Experts of a small language model.
Size: 13 layers, width 192, vocabulary 2048, 116M parameters.
Experts: 128 experts in each of 12 layers, a softmax router.
Below are experts of layer 6 (counted from 0) of a mixture-of-experts language model. Rows are named router (the router's row for the expert), up (a neuron's input weights, with its number), down (a neuron's output weights, with its number) and show model dimensions 0-95. Each number is 500 + 40 x the weight over its row's rms, rounded and kept within 0 to 999. Numbers have three digits each.
After each expert's rows: a language model's description of what the expert responds to. This comes from a sample of Wikipedia text that the model never trained on.

# expert 9
router:464424500516526441469463507474547468500567463513499455522497422507489414459486512488515527528482516377459515458579552485483451495484530492449429485491480506516550475489452532480452481454532511418478475530489539476539534473449545482505498558486504549595514475460558452469472524515512565468
up0:492455465452498568458513483573410600494556529475539456479472466392483530507493540522519527433515534532503526502481527524504473558545503520542482471510477435493504567390533515549433481494650514563506524545437500446507458499460555478546556453526496412493555529531520498502510452488538511490
down0:472473500488524550462455489427459546497434508478523520457546541604504482449533451519512462559546597511479470472538421488532490384470473494530482492476507529493467400501506472521543498502509488362518485520447493540477523478581466513445491481478497549465431462512486484506519597537517532494
Description: Article lead openings. Tokens right after a "= Title =" heading, mostly the opening parenthesis before birth–death dates, plus born, is and non-Latin script bytes.

# expert 28
router:519451455503502474461533539533509505502499458514512417508508466480553404458485474486473527537475534427497535436538503494520402475502523521451436450576451479528489555480471567528484532496506512504445524505495534483538554423504543491466563572511491526531504597574535493455435507472509582407
up0:467525418539512492492477472468507539528497482449541519517541411517519485485520501500498498536512492503521464424507503567515492524514453550528505511485512540505468503531528504463460516506480439467499471495510516553414526457484503521486442447403540525511502483394432510417529525501511507518
down0:515540529556520454534416544498464502520519482560507459445527525460435544408476471449461536493503541475479485528490561489451497545555505456540480533515495437520468464477561447525503469635466461530469521503484506491528488503485518519452487475401508457434560438479540490536446533454503462447
Description: Birth-date and coordinate details. Age in birth/death brackets (age 54, aged 53), month names, year-range dashes, closing brackets, degree marks and ft in biographies and infoboxes.

# expert 32
router:518457464532539456488530566462498509484536424532511458548499447538499455523519526521430569525538535470527532458561543495491458487454524562468434479568508448500512523455441536467457449511539517452469460453499547534495492460509592573518521522488554529512504538509425468521443526441519563443
up0:492464513544489519447572587427475545498480514498506467594490478530537461480497486483491529541461491484514492454577498487476433458475501498462493502576479455463492505485454537522417484484566517509459493480516470453493543452481543445511533526434496526542516522508520483485429529539496572384
down0:456548548481569492460471517445480466490445533490566555473518444432575512579598502501488501511512518522510514458546503486543515463444496477465524512483514592483444470484509469459492462464513504501515526469454595437572470445444466517509421506442507429500500510492505506567498547555461527518
Description: Name-internal pieces. Short letter pieces inside proper names, often in sports and election tables, such as M-et-acritic, Taml-a, R-ov-ers, D-F.

# expert 42
router:441471477538584469505528524532511507470521476497475487546455475548521451564510459527499555531505497477534513433555489491481488496460493562448473463505454476520482539418458493493517496477528516500479470468499494532519541492492498560519521502483495549501484562481456455498456549498468589507
up0:502462497409533515580523492546493477491551444392582495502506420509515533513516479542427514499514552501498515450456511500502410526580436541426519531521468475473473496529428570481494523430519479482527476568497535546504514510513526513522495514513545474495481545475448570452478578551459457473
down0:536527542523455534444487493393576519505439525535417481485523555529456472476498561526450552519470508494481534484500499507523532423554546508488519533488540407497492508514522443485500516540533505492483610477446484548464370441540505519497454459462438519458564526470528485473537520542496473481
Description: Latinate verb prefixes. Word-initial prefix pieces of Latinate words after articles or auxiliaries, such as sp in inspired or species, exp, cons, ret, ord.

# expert 14
router:466506501503558433543527555462481476541565501539532428568482454542554470524512499498494555527501499472578514520517551516488425493470492529422437450550552477477525501406451523507445472474575545485505449424516513492427541450507561527504525508471495533492528595489521512481484542481517561511
up3:504499487527444508434472554460505511427425473413441488505553501496524527479591437481514452577520473487498475461534433517521539587525469528526449466527393517494493515485453486519531481479482484452410427556560506547558567470521476528447491528511488482526549482578460434451501512479488510540
down3:461482541482463403463530487505534619528508470517432507485514544545423487537497485495469484485460466484466524486424449501574478445538485485458524517511502506447469590536575478514497565458502524468534610526464476445558455487516498515491533429516487565554494519494532465529511524535506557493
Description: Adverb -ly endings. Adverb-forming suffix pieces completing a word, such as significant-ly, us-ually, event-ually, pract-ically; occasionally other word endings like Autum-n.

# expert 19
router:514470436489580495514581517487471495513554518544519418552442429496534464554566515505526588478510545477497554480516518504475430499437470538450475444529449487519509495486412503457476475539574488451500441466520506493495555448471498560509519527445521595533543545465480446546471506454477502538
up0:473539497565539523533469528429530497447511531556497453500493503540459484541552521542548488493517573479548543552457578514521547462495483540463510510447532492593568496460460516499466480533525476437482551496519464505417543476482496510490531488479474472558581503536469491510549539471523498508
down0:528488461436509480534444593422500426511473391468600506521491484550482494463531491529445509577501459507586405509486494492470497504453465483494516510474482521539490481498480560507507566520501458441494538524478567439477499501500481498518385413452504469418490486503522486483461563409541451544
Description: Complement "of" and "to". Prepositions and modals right after nouns or verbs, chiefly "of" after nouns like number, use, riches, plus "to", "about", could.

# expert 21
router:484488489537506500503548537521467516441507401517497489530478502507512436469471536542474518489479520422488563470543564488463479494460501516463477513528509477498496548457455528545486487545535542471468486461521535516470474440489556528505522580414496537559520536507475445491397518522531576450
up0:523473527549458567559554499461518463413418429486457517501525491538507475413437504479516476500584481447566419527477570526452578469594549476493458507523498445481519535471511474484538557515465501476572422487473528522485465538525425502502473442417482565562544408425459506501500474545465498554
down0:480549502490523480496530490473562435505462449540446478482613495500475408511548506476481518506536522486505470501531480540525588581441513545440454572517510511464498514515528539568435507423492430474552542597490472549461513524528412515530537517521537441537523485454496475490530510468510512427
Description: Capitalized word starts. Single capitals or capitalized first pieces starting a proper name or title word mid-phrase, such as C in Council, Cymru, St in Stanfield, High.

# expert 25
router:538461457527498446510544568450481494462537433508539451552494448539484457531519565517444541513461530440527557455569551510474454501441537539469433495563501456497506540441447517479454450498564506441476448460516556510486501443473572562515512544475504547495520547541442466505427538448538553454
up0:511446485496503449540560607544456465554570429512491467483467531549471482572524483473472550564479523476477528493504467461470449549475420571521423499504521469512533444493498437508495508429519531509512472532511442512498590499457558520458480563522493525441530507459486467457492496521481497532
down0:518491485445513569443522429459542490468491488483538407465505473497469492417441436535436568526468498457543531556516425498521470563515445486464534510550483455527535520498550448512488469532489494524425432461512498540527456560516531489487515507432469494461516476491473512563534435586430481481
Description: Non-English name fragments. Pieces of German, Swedish and Arabic names such as ä bytes, id, w, od, in sports tables and references; also sentence-final periods.

# expert 47
router:543491474495546515531485512503521517480459452505517463535498460443497466482555536494512546524481484472571560434549531501492451552464471550451469488570489447483550532501490581573446454511534569526436454499473529523512500478541506508468497522444520515544585529490500498531433512535502580519
up0:479485540429524474491547517493479491444509446473579433526458466542551501480506482495442564530432531425450540496489509530490399455450438541487484444538461479533502579502517537497427549450552533420462507504548474512408556524546550497461492567425551560515501577487482448491411597498455482477
down0:478475519501507587559544570562500490496527499561376532446489516540538421488527563468417451487478582490469491482511505524492479492516611504555508462528489538450462501474478523465508489480484550541489554506494521602459491473451537555522452478533494521561543499529511449447545582560451478495
Description: Word-ending letter clusters. Word-final pieces like est, ast, ost, th, ild, above all compass words northwest, southwest, east, plus superlatives such as great|est.

# expert 62
router:510457432551535504495526488453489551467472518483496480605474474484521431495567455571452537485526539480501576495506523484453439508429495550453470447513480418513527550477507534515455493462527491461450488428549538470575466493539514459530478493445518508539510538488451460462464530509507618495
up3:488491497490489522477592495505475437437601403515506496505416406531463534535527442520471537489483507518410462481530480527441502456461534540460444522535455489554505538404451561495456500472503501456457459476544533514490525466484480490531409531515541536571498545513503533526517567491518590522
down3:480494523509553459485470531487457485496482520509558529472511517457472554496495533547494474522432503495475525443509512476479500547493610475459564461489527544456522478501486519533523489496542546469513515487530591481490514565385484487507528555446515484572483555543397559488505474487495483508
Description: Mid-word vowel syllables. Word-internal syllable pieces like ost, ond, ong, ound after an initial letter or stem, as in Alm-ost, Am-ong, Prév-ost.

# expert 37
router:493491448461512471475551527452509490410526496493484452513510476437496462542505453537439518480446462484568558486527543482516471468444530535381477446538487501508568502478490488541493458443496499514440478501445490492506455447525508534523579490435537556531503539488510462477476492427500577509
up0:535559524489491492524509532536508463495515475536549490475503513502494522535478438520458494547485452525555519481511462521486478484442485535457491502495475521564501477512449555459508448511552526483437453517497512504548568477531513519519425509457515458462497499512526514395493458546448538537
down0:516487533551480431462501489449532533492532523520464535423473498505545509490559491502572482471522555479495403537516477497506523414568529531590481490511489443554491535423506402476463498486509487595503462468481458440519516478484480497495543501526505540516486499556465529472531565558507519568
Description: Noun suffixes, year digits. Abstract-noun suffixes such as -ation, -ition, -ment, -ence, and the last digit of years after 198, 199, 200.

# expert 57
router:563464469486526494531546525474497463424537537544549418529444451519474477520564469539512538454525530497567565459550523477505468510431445558476443462541484433616575481448493501508515495510560488471439435474477510530533504481446500505500538494511520517501533502488472501537463572469518579507
up16:550461524504493465411513479542440500468559489478480516545405460559484517557588554539566568506450411466461483509517551509596492562431451463483505453506457526475522517493519450564515497494493496431499561460489585477479532459408472479501505447490429489544441473590457512507532547469470493498
down16:480497510454478464557447469503517444455498515476508512516475522473453475454508556533519490467446491502510450470510526474406557586417465539461465467469483527455526533487495514477467497530566446544473433450509554448474480477542491506528453543496514489401548536446482478493518490554540505516
Description: Mid-word suffix pieces. Word-final or middle pieces completing verbs and nouns, such as ing in training, end in attend, it in arbitration, ent, er.

# expert 20
router:491478445485515493525597551506494542474480461456490474583477447496556436519493550499446536511456512453503610496492512503498438528496480543484389475511481444520506514513457559546505497530506479430475472432550533471498518467470573484457453510492503562539526521511534457506448514499514565514
up0:533495534520544466529516460454567507446456536610525496478514505568552448547451467515552535513524519507456444528550560527530461462503543545517439533537487527429500463516457439497537489524491475484512494486420527473524471464497543509477543511466558487479491547498491490519478490392509528442
down0:515444479388506478553497512500544509514463437504471543509469522463547457507594515511540467478469484528488547471463495517521522568516531536561490505497496553478463559448425517502459550448488481489462529486535407482459473463541513535499428489536508536500480531468492548428501542465545507438
Description: Sentence-initial words. First word or first letter of a new sentence after a period, such as The, In, He, For, However.

# expert 33
router:539458468505524460479547556464480498482526421533515465555485438542491451508531547510446558519487522433527545447569536502505465488433522573484429482561489449476508534446452526502444469495540534460484444462522531512454525466488561578508522538486533536522532531513432449508441547428534567433
up0:483452462507572469464496494539382499539494536514589444545470484480446478576543544507516486505474511523488488497554551563552511475441469551487423525548500553518507501510475507485553508519463497472453486545477577498512524478535512469537410538485530539496491446509493470554516467389576554536
down0:502505422489539516481473494445506526460493425554568427519529503477441515524532546501464494482470502476521518458534579482514556521427550492510480451540485471458553521465533534541506477431540562493523562515474535491518489521516514508514466447376501526524536461474462487515498543563502521567
Description: Numbers and table spacing. Bare spaces and digits inside numbers in tables, election results and sports scores, such as 4,163 84.12%, 27,149, and unit letters m, bp.

# expert 36
router:503467512477543515482489545526445482509552478454487460517445474547497490519512483496490557479469477445492513429524544500510465556480520570458433491514513436487493550403438472533454487533529547497438410508491480488502538414519506513520557508414509624507534529483496468451504555512537498522
up0:515484405512448457552482523454508589507500540529476516516500500358568486474463561436462513444496490512529491562519501439476450453495478477499558434479472561541546476516552537511482450621510489588558579486487429468472479524502491471495523512582501458474528552505487514479503428432491529518
down0:548491488547517544456509506476483523530515533454522530515465582511589506515532642548522470445469549515443492494552569495521492415483497516524470549510554490495494503531496550516466527503427505460488512448447530611517513490506478477506566577563484498509490418545548501471472562496499516512
Description: Copula and auxiliaries. Forms of be and have as the main or auxiliary verb after a subject, such as was, is, are, been, had.

# expert 52
router:522451480528511448476546581455485495481532441528530451553494466534501461525542541523447558528494532469556538458574527496473471497435521576475437475573490452498522533431449520479454488492534524446480425477486543549474521458498581600526522551483512540504522515495424454468447536448542535447
up0:480524501505574661478465487454479419444552534534517491546544463465512497554468547497550520462435473521506584458505582437468515432410521479482527525455502505519553498474515502507480462514522550518463482472438547453541546488540494483490523469506479552483559543524529442451481493449520486504
down0:512436567436519578462482475522501435569443478449493525503525507473421538549552508508496541481546459516526499442485542515510508482516449538512529494471555423484578484456509496521411532510446477528509501503487479504449504515508487512515484494488488522461452500411604560520548595500539442524
Description: Mid-word g and letter pieces. Inner pieces of names and words, especially g as in Greg, Donegal, judged, bridging, Norwegian, plus capitals starting names and that.

# expert 40
router:486516496482522493469520547456473462465478402456551512505474482496496396508520481555477590568453454500504502448495547484423476527415483552469463490578524496457493470487456519480464453491531552431489454501523566496533500462447561559486486558498532522560528512456475477463418588491498529425
up0:538415528540495476527520505504427532472501484611485434575481482528514493544486549462459521484426530444478523488542599457472458430510545487444488436492482404523520526446493514521458457483516575479442500518483536477522480495496530522481493480444512532455518535473503488539420525491454555518
down0:515521511507482475410478418465446420520504551557519571481608510457492484496484503467551478508555476518519570493417505500456546514451451489461546517469578592498501559580529542494422497533483488525594549513529496559471540524457429480528549587511519475565470468447581518478510484526492433482
Description: Capitals in table abbreviations. Capital letters and short pieces inside table header abbreviations and codes, e.g. PA, GA, GD, PDM, plus pieces of names in lists.

# expert 59
router:532456462553512496483541550471478502474530434528509453566522474510486437495495521535449564519512531455560519432562537489489463498435520521473456469561510458489528540433436553465458449502529533468465451448536538513471500419514591559510533531494540535524504532484490453473414519464536514467
up3:492460443444519507472528559556446539528508544441556509530505537523543428533474503484545594516486502499506445448565516498479495446540522479517480499516468524464497504548533403509528519512473446474502442505525491489555471510461467488460559570527567513561448533438539528537456463509499535397
down3:529571501502618516450524478537502494470510450501507520485544533419358422494511500567516516457482453494546488455409485498455497486546517513407511539536512506494465499496472523489454517469443522503501545503461467473584546524526541504497538502436528547534564488526457525516525503418470518520
Description: Title-ending punctuation, misc. Mixed cases: ! and ? ending song or album titles in tables, Japanese characters, and assorted word endings in lists like Rock|ets, film|ography.

# expert 48
router:490493495536545448500556525446526524442523420475514442521482427547518437498521519500434567523520556452513527461530556482477473471443494550508433446535483441500492536475485525487504494468515495484455443464492506474500495456489571539504486551511512521537466524517467459497441548431523556429
up0:430544477443460592498551494471515570436514489494495497492554458483475501475488502535474501521444515486465554426445463508526482465488512500446486469463487516507517568472483515508478528486506469533491500543514554536553405487524493567534456427481549564571443510430503497452531541512466512461
down0:445550497504462492543447459535448545535532545440519516476529562545412509513498434581514466511515463540541499489497503496571528460450521523542531538478552428575550521476496500410493534431489491535517524433501486429537474571514468547520476447513527502465494472475522543463491510497514536540
Description: Name pieces, digits. Second letters or syllables of names after an initial capital, and single digits in years or codes, such as Ashley, Israeli, 2023.

# expert 22
router:506461499511539521465545559520479464515498425518502497508511447525470420572544523538499546576544520490581488484546508531500492536469474539488459495569483475501510539443461499480490403513540526455495430413510549528496470424503546565517558519474503530519501484528516440496471513495465626402
up0:477437471453536458496495537432431505522465506512476419516497410505487477544483486486460572549493467457535495523578481464557468490556512477439506413604445560444563474512489482482532489428529538557463482510533433520557520523489507486468509521502466484548584517520468491527499512486487574451
down0:499523526558557554503390536494532479558459501431473544478461507494477558514518552494547461529458546513453523534495437477497548445521465458546553550495454545476455514572556460593540461452448455575412520474483478532422565544504514482525403465464408549513535518504532475469530457533551516560
Description: Mid-name letters in sports. Letter pieces inside proper names of sports clubs, players and places, e.g. Kilmarnock, Hawks, Bearcats, Philadelphia, Kuznetsov.

# expert 35
router:493414496517488525521525557523513502496524500526494472581477426524500434526494518498526566478445567468503560469636560493542484491422521508446408409547488494492588513464440497536482496465550560443482510474514466491508493428494558504513528585445520490510495591492539478464459505493520545453
up0:513543476501506537581533476493463422420482468516516555490469499452471537459533531533482465550514521502447487509479524484479512431472489496539558520425549487466490483495498488491495451515477514519458491505479499588408408442533425495498526528483473475535533559478507486600504491488491493543
down0:455570556594480511581473425441475526537518479461512529474500466532546556475505514485528401510554553531472496458503483502549510449579425480481525486500509470535516526567525558493469535395507539467462445468435464511472510504465527553518513477483485546513477504493451545585541515473516515495
Description: Table pipe separators. Pipe characters separating cells in wiki tables, especially the leading pipe starting a new row after a line break.

# expert 3
router:533446481518536439484539558459488526439528440520514474541481455573482447522542536528441556508497534438548536449573533489485462529442524562479454506568488446522489534461471533481478456501560520442486462448493542494473496449477576542496527547485532547512480537519413454511425540407543576447
up0:488471528477519578525551552500545418461399453500514487508523466541533454483504501549435518564502521422502534514568539457528454512489491571448500497614499483544496494496384522494490478477476477487446487484467513527488520447535480519459515517468459541432533506456446428497493515496495473487
down0:527499464483447500425421483459528541474445487490527519521545535451447512449532529483451474522477465493501424529490476433539510480510543461480547450517479581537518429551493502521475492557537532414457505504431534495519436469490417511453514498483463435421519458575511499555513497497446539485
Description: Foreign name starts. Capital letters and short syllables beginning or continuing foreign proper names and places, such as K in Krasnoyarsk, Che, Bel, ad in Radka.

# expert 7
router:523466449508529458500540548477490516471538448533532472547482466515503441523526546511465581535474508444544542470549537483458469517435514534482421470551496461507516533423447506517443456473532528420486460459499528507476503464476572555490511540498519537512527529518435475523438542443554555458
up0:499491537496510579501542570502464497442461579471558539560487478535545450490467515547556527534526405493519549488466541522468478615405484479512491539483550541497534522546479455470533547454531517478494550434506467526503485505456512525502461487445494463555496450459518483538462507526524510465
down0:436441426488495501543468490529499425519575470556529500550476470497410500492469521472493544455491489449507598522543449473520500458506484502522436476527492505517570545518537581539553493474503531576466546496460565545425529543483546505483460479481487548589582516444444459478518558506449515508
Description: Mid-word consonant pieces. Inner pieces of names and words, especially m, um, am, em, in tables and lists, e.g. Lem-m-on, Platin-um, Moham-m-ad.

# expert 54
router:523468493463536481548530521471517487470518464480554476584460504507504476491552510523444556538489530480531570502587466482468522437440427514414439434578516486523513499507486494501451481501500486413528450439549542534518453461468531533568529506501497519488499525517450461522449552440494579474
up16:432520493560515549486515551541524508550433483482388525466505474487420490476551518551561544486479487474538461453565476448547508504508485491418459554522489484552523504510465533510474430504479549587513484462475519515507492440546486443506517463518555555500520509516519526494517605550495451494
down16:445582519502455499516502426498442467499492452582425532445445545489538496528512559539492480534520516526493473441520471518482522481482420491569452491438479457481562499478534587513476512568512484506531490456474482489429462523531494526522537492542500533524488567462484475503465458500509495533
Description: Inner consonant clusters. Middle pieces of Latinate words, often consonant clusters, such as per in Imperial and experience, ct in Arctic, pt, ult.

# expert 24
router:489420493550518537516522514468555517517502478558510451622512444526556431486481504465525560495496477476487574444591510500529407529483550510448455459550486465495515519474472522527441552522504514492485470499536519515484491483500569500528530521502542511550499497493515416480410498450528554493
up0:427491527569466492478467441507535470557496495478468463586436506479568513541475523501494545442500455515487445458585486513537546527559528463516440473472515513536440526493518473453454513532477427475495495519517482434524493513572497481489557528520482580500419543484372500519456485522484469436
down0:575546507446488546473579520461507499511527495468501498510435520493463484490558562464477547611526568538511520458441465513459527484508464512500449510537435395458503474503518470514508492417504522468437549499473467473505440514484496526538465489438490599507471566511478474468472544474489523505
Description: Table numbers and names. Digits and name pieces in pipe-delimited tables, especially minor-planet catalogue numbers like 136470, plus years, coordinates and person names.

# expert 49
router:467442497495554456483566597464539550477567475529515455535449510497537451513501476518462565531518488466579523460525547506519474410506473519490449494532495442517502527439477505513489513484542541497529482471514506515456532498504593560482538529452499531498507520543507440495458552469487571471
up0:500500485483597480473518599518531531498485478592505442525489463442504491557357471455515549556467489474553531508497493489487507453543519483467542464491476506559590450475502519547537442460509550451512448456553447521462516455500489424435610460541490537484522492501535469466534492493458465494
down0:481520512484454498503500505477503522483577563481544543468488449447506498501550457490472526544491522514535482494438389502494468519483481539493475509476482521471506512477530518467485546536466425494427473468436411499447514523590471506507468506463482522572482495468596530550599578462501511479
Description: Word-final pieces before colon. Final word pieces ending a word, above all "ce" in "Source:" beneath tables, also force, and endings in names and words.

# expert 0
router:522461463534525480517548572486492504462541451518527432541484449516509435517523525536442558518504540448533540463561545492484454499428531551455446500575509448484522547429446525496449475501533515436485459473502526532494505452499605584544513554490540536511511540518445443484457523437555548457
up3:544515534421544505505519525442478494434485429601530433560506450560526429551437506478435550517541485462491575485515520529472479488444524522447473502476478570488555501470499531506466531545565546442475490483493522479531527441519509475499486501491554544514493529527552474487441500510470574525
down3:451504555486590491522552473509567470504499499500498538461480503466464457512557442439510493533461483504532474437559471541513488552562412473444515455530498512559514489422483549547583490510492511365508523452449471477515439509509559472468528524488466408435526512525491538510511493477462515490
Description: Name fragments in tables. Word-initial capitals, short name pieces and digits in table rows and reference lists, such as Q, ur in Zurich, ict in Victor.

# expert 61
router:461527530476517441509485563496445504492544452561526472556513492490501486566514530522518530542491520477531519443533559491498436498433513549433487420542537501552548496481448536543479473525525539455423470418502593533448548431526556491461467496490511567502561474493498533523465527458525548515
up0:418505502592499536531526479458457492502424453575493458517593460493575483476503452509435487491532548542501585524576449507489530537495402499450478495594474481465491573525557513471577518463498504560459449525491463507487502511435493501483528491454528477523486540451516463490516480497483504528
down0:429435513490487506486448531578502568520457452528540543570517518526482522553443447575555498534530506490442517452506459466481520521511531468541543513485484518492453501528549495509543479522454514476442499514555489456414494562500533535451510544526491538493548541447599455489459482524504502424
Description: Reflexive endings, inner syllables. The "elf" ending of itself, himself, herself, plus middle syllables of common words and "them", "work", e.g. Theat-re, ac-adem-ic.

# expert 12
router:502480505521488507497574558474560461496486516508540402594518493509519431465478451476503493526477502468544482469524481486508457503441506506442456461540467475526485525505471554546482516528500540470474545512460463496492495471546548550501514585430507509510446517482527430459379512491541543424
up0:486473516523478456510502529530486446544520454467576492453501541578538465494456561506410505488501542525546414489510485518421481520505465497524518477475506436502483531515478469519490412473481548503509481516475536548576471478527479480518464515542502521436434460551483483492437495527498511470
down0:488524503531489528477499469509449566492468451604414525479540506525451446511544446414476518474541562507516549480515449495462499513486518528562501484452473542503530539501517509511465472505591505468497528457533494475506435461549525505514487450514478463481553486591539552473506445504525530488
Description: Field label suffixes. Noun endings completing labels before a colon or cell in infoboxes and tables, such as Dimensions:, Destinations:, Formation:, Total, Country.

# expert 26
router:502480515523491465478519553447477523490493491510470468511451484549473455539527492495477536529499462473540527485521496502469466490433480518490481446507485407467548495480488488462488495458538498491418495442468483555498535462506532534526522508431522540601481545529550474524468547454520534517
up0:476502498519486454561610491482540454526551528481485471493378510552508505580566548464537496458522584494435576480515478492511536495466592508499504476505554518484506495532502463472546495483475502483446471501483518485577528511442490455552440505574476533556506511454428586478491484529571515510
down0:546481507453551502495477505505490534486448466475475486559535463513527510486466555503505484501513549516488474534435589501523407489501516502456510537508472559506515463578520491526506520484503458511562523497444513584507440460434435513517545468474496537484436534528527499491489524431451498501
Description: Plural noun suffixes. Plural endings attached to noun stems, such as play-ers, polic-ies, guidel-ines, attemp-ts, usually followed by a comma, of, and.

# expert 15
router:515460472560513464477554562457498490460504428523502449555496464511492468530524531536452557526468522457531545456563536461496452511430527544481453483555493450522496527448449524506458448500550514446500431461527537526493516430501578572511534543490526544504511503516427458516449527416554548457
up0:490456414494525482498523479433529451496472487523540402503505471555515494565513486491471516531517478478554578504545485441545419461518516466420503434573444465451522506482476488497490417415542561408475468446523499474509534484433545465444496505534441531528536475465518443533482517492472559525
down0:459442464525492429448515545412461513475581531443438487517431493448545468560477541539453525579490490487511488493532582513486438589432553524520485435475494496502488483499525526464568509460487469458464443518578573509521477541435538486521441475485513506557521499514497537529491499491539555525
Description: Name-internal syllables. Vowel-led syllables inside names and words, such as ar, ol, ur, az, ah, as in Tolkien, Karin, Ontario, Poland, guitar.

# expert 27
router:527467484544512452472543554467464486472518439525530461556493458539504478517498559499448562523477541464571530450570536479475467516441549538483448486557500453510503543457454527476465469522532533434456431469488571555463511446496572551476507538488539550507487521512420458532427542442513521444
up0:501457601477573505449472482511459470492533441484509481509462472518617482494427553494550485501467522493505508492517447464457509492542510450491527528463475461503532452523493552518517456410483531429509482533563527541430502433522431418496477516464481492494493581456549501509468553512458508513
down0:478518453458533541550541520448483543465492569511534490500522388489464470458443526498540558486441501494473558448522496481532485454470505519449489511508501549516516523481559484532543535504470496462501536504424409498500501547448602434493502506466496505521492507472427480441459392472494546476
Description: Lowercase word pieces. Early pieces of lowercase nouns after the or his, such as lab in labelling, bab in babies, w in war, plus spaces and numbers in sports tables.

# expert 2
router:542464483525522465497541550491494503478526422530499503541502445546495442513552565521460573498502532418529532458573522516505444503457541519477437476548460450491500556425456526511462456486551497436464454464540531516475513416489573546539519550473513544503521521487441464508430556452544560435
up0:533547487484512462408470442409538511465511501426436513541487527419474496460558493543513572531507508502486535443515473497525546442542426503524463511531481526549488490461481505414449515553482475555532465474529536443509606484480533557490515568489514474468442494539513501494521471500597524492
down0:560540490510467563481481454453513478474422537512491498465538502510465500385504482473517473420484469500558418580482510445494553536550479460515518548451445503572436480532499470526509433500465528458457516498478505528528470510513542529452415442511469499469493414528454482520477473523504516537
Description: Year-prefix digits. First three digits of four-digit years after "in", "of", or table pipes, such as 199 in 1996, 201 in 2015.

# expert 58
router:525464481574518445466547555468480501455533436533521477558476440522480465519523548514451550514440520438567528445568539483485457499457509535469420481552481449510501557450432535485467462496552532433482457455517564521471514436485556566494543546475510530497513542512424455519442534445545546463
up3:439522499515509531575485526450521476426448477491493515532510454485544456478484520514502487581537514461484474491484589465473501465517486535396467505556529470438517632494438523540497497475519519503464477527478502510494514484501533520529460505490501538518489500503487457499456560458501564419
down3:539567437497529524532455516503542516502464491530539523477471447447406457430529548491529546448478463467547482515493497505461496445441508496537485575529522422524570525465498493505506494496486467501468531544487605493449445481537555538517491551528486488476494450516487483578499498440517478495
Description: Initial lowercase letters. Single first letters like p, b, s opening a lowercase word after the, in or on, e.g. points, bacteria, pots, benefit, pseudobulb.

# expert 44
router:475442441518532513480520576481505517486532454519535461594502479529529420525524505511490542510518503461600596448565505499482438507453531533470453472584503478484521535424488576500453475538561542500468487485498521520464496454507549571488535538413564545526471533530486454468426494492532560461
up0:468527603497545454555526503536442489492505484551620450545476524504528511457467546418486535469451502516477511461543475549522477515445500525447493503524533480542567508524508485529440523453489522504477484462540453576542502438505499545462488508485489377452517555429520439543507475537485473465
down0:472527472509480384462547547508545491446457419485495426473526460505445528468515457466413491548443523511461532482415513475534487572511484525497488421527510432463553464544519442496553514505447487489467495548495516499512522532450524537497478419468467479529544501540539558433555425508547540440
Description: Numbers in lists. Digits and final number pieces in numbered lists, tables, coordinates and model numbers, such as 16-3. in species lists, 201-5.

# expert 11
router:494492525537555461542500506518500502451533436520527442545488479490479427519521466515494500561453443505477568488489559510464492543484538527430445499539510461499510560511371580480448532489495583452415417516495532503541510510522488526541478470436508524545454464474519450477445530490531560526
up0:517534522461538492448478456490540513510441456527529522557485512540510449553487446495496537524494489526491515517461514507513504532507498522568501431507477467576566551492469509478445528448465545483508451451572468457491503496522473499535498496449511467491458435458585487486530467431511525493
down0:475495474457468508493494505489492441496536515494481504471560521517483511483442366580433512461535500526579456497494453491538467484483504487484512489491484476502537446480477514468456541463497482514570518531533545529576574494483501497505478466513488477481465547526457491499531547473509547510
Description: Descriptive noun openings. Common nouns or their first piece after "the/a/is", especially in species and place articles, e.g. gen(us), species, end(emic), commun(ity).

# expert 17
router:494418495564576507552498585527519455464557403483553489550512436545497446502537478543540525507493506454470610496518521475474441462494531529504474492548487441503492600511455548541435503501492589486498445496496517506492530475492498487517479508477515486513483511492467449444407542451500543445
up0:533444484542551529574505539489539433486502423470462507534467526484515516460476485536523501506506534529495515484538530513492470486520467534506481441508497434537484537492503599516435564624484499453480434549465442435504507516555484466598457511555471463540494515566431522376456538482488515507
down0:443543445495469471394515498481514581517516550523469508447529523503490445577500458529540546456469516531512464515513426529505472534535511498544530460483528510488391395466527436433560468485504512526541505487482499457536435594527593518538497462522490478465544433502514491466541505526461473478
Description: Taxonomic name pieces. Word pieces and digits inside binomial names, author citations and years in species infobox lists, e.g. (Adams, 18|52), Jas|chhof, Moschus.

# expert 60
router:534461508553528457493526569444495501458557434534547457533497456541508463507515526510451566523503533443559544434569563480475460498429518557481434491562509443511503532458461545473480438473552520436482445464532555530472513432477572558536513555472530539517498530514437433504434561442517532441
up0:492539521556552453503502565490481498524520495536546507437449490552580464508434473478515484499425535495463427473522485510469539518543490478449498504503410487598578528520521479502606482440483547464522500493456495459544510599481461464482485497466495527535462506461522543537498493570411516467
down0:425495490497504585488490518461500459480477486565486511484545583481524507495472534497507497441466475467474484487486509484504523533592527504490464543432527536453468534501441530458480531601497503546521585509468429509490543454602478410481558441494461532594484548403494484475526470447475451486
Description: Non-Latin script bytes. Byte pieces of Thai and Devanagari text, plus single letters inside Cyrillic or technical words, such as metal, multi, dBm.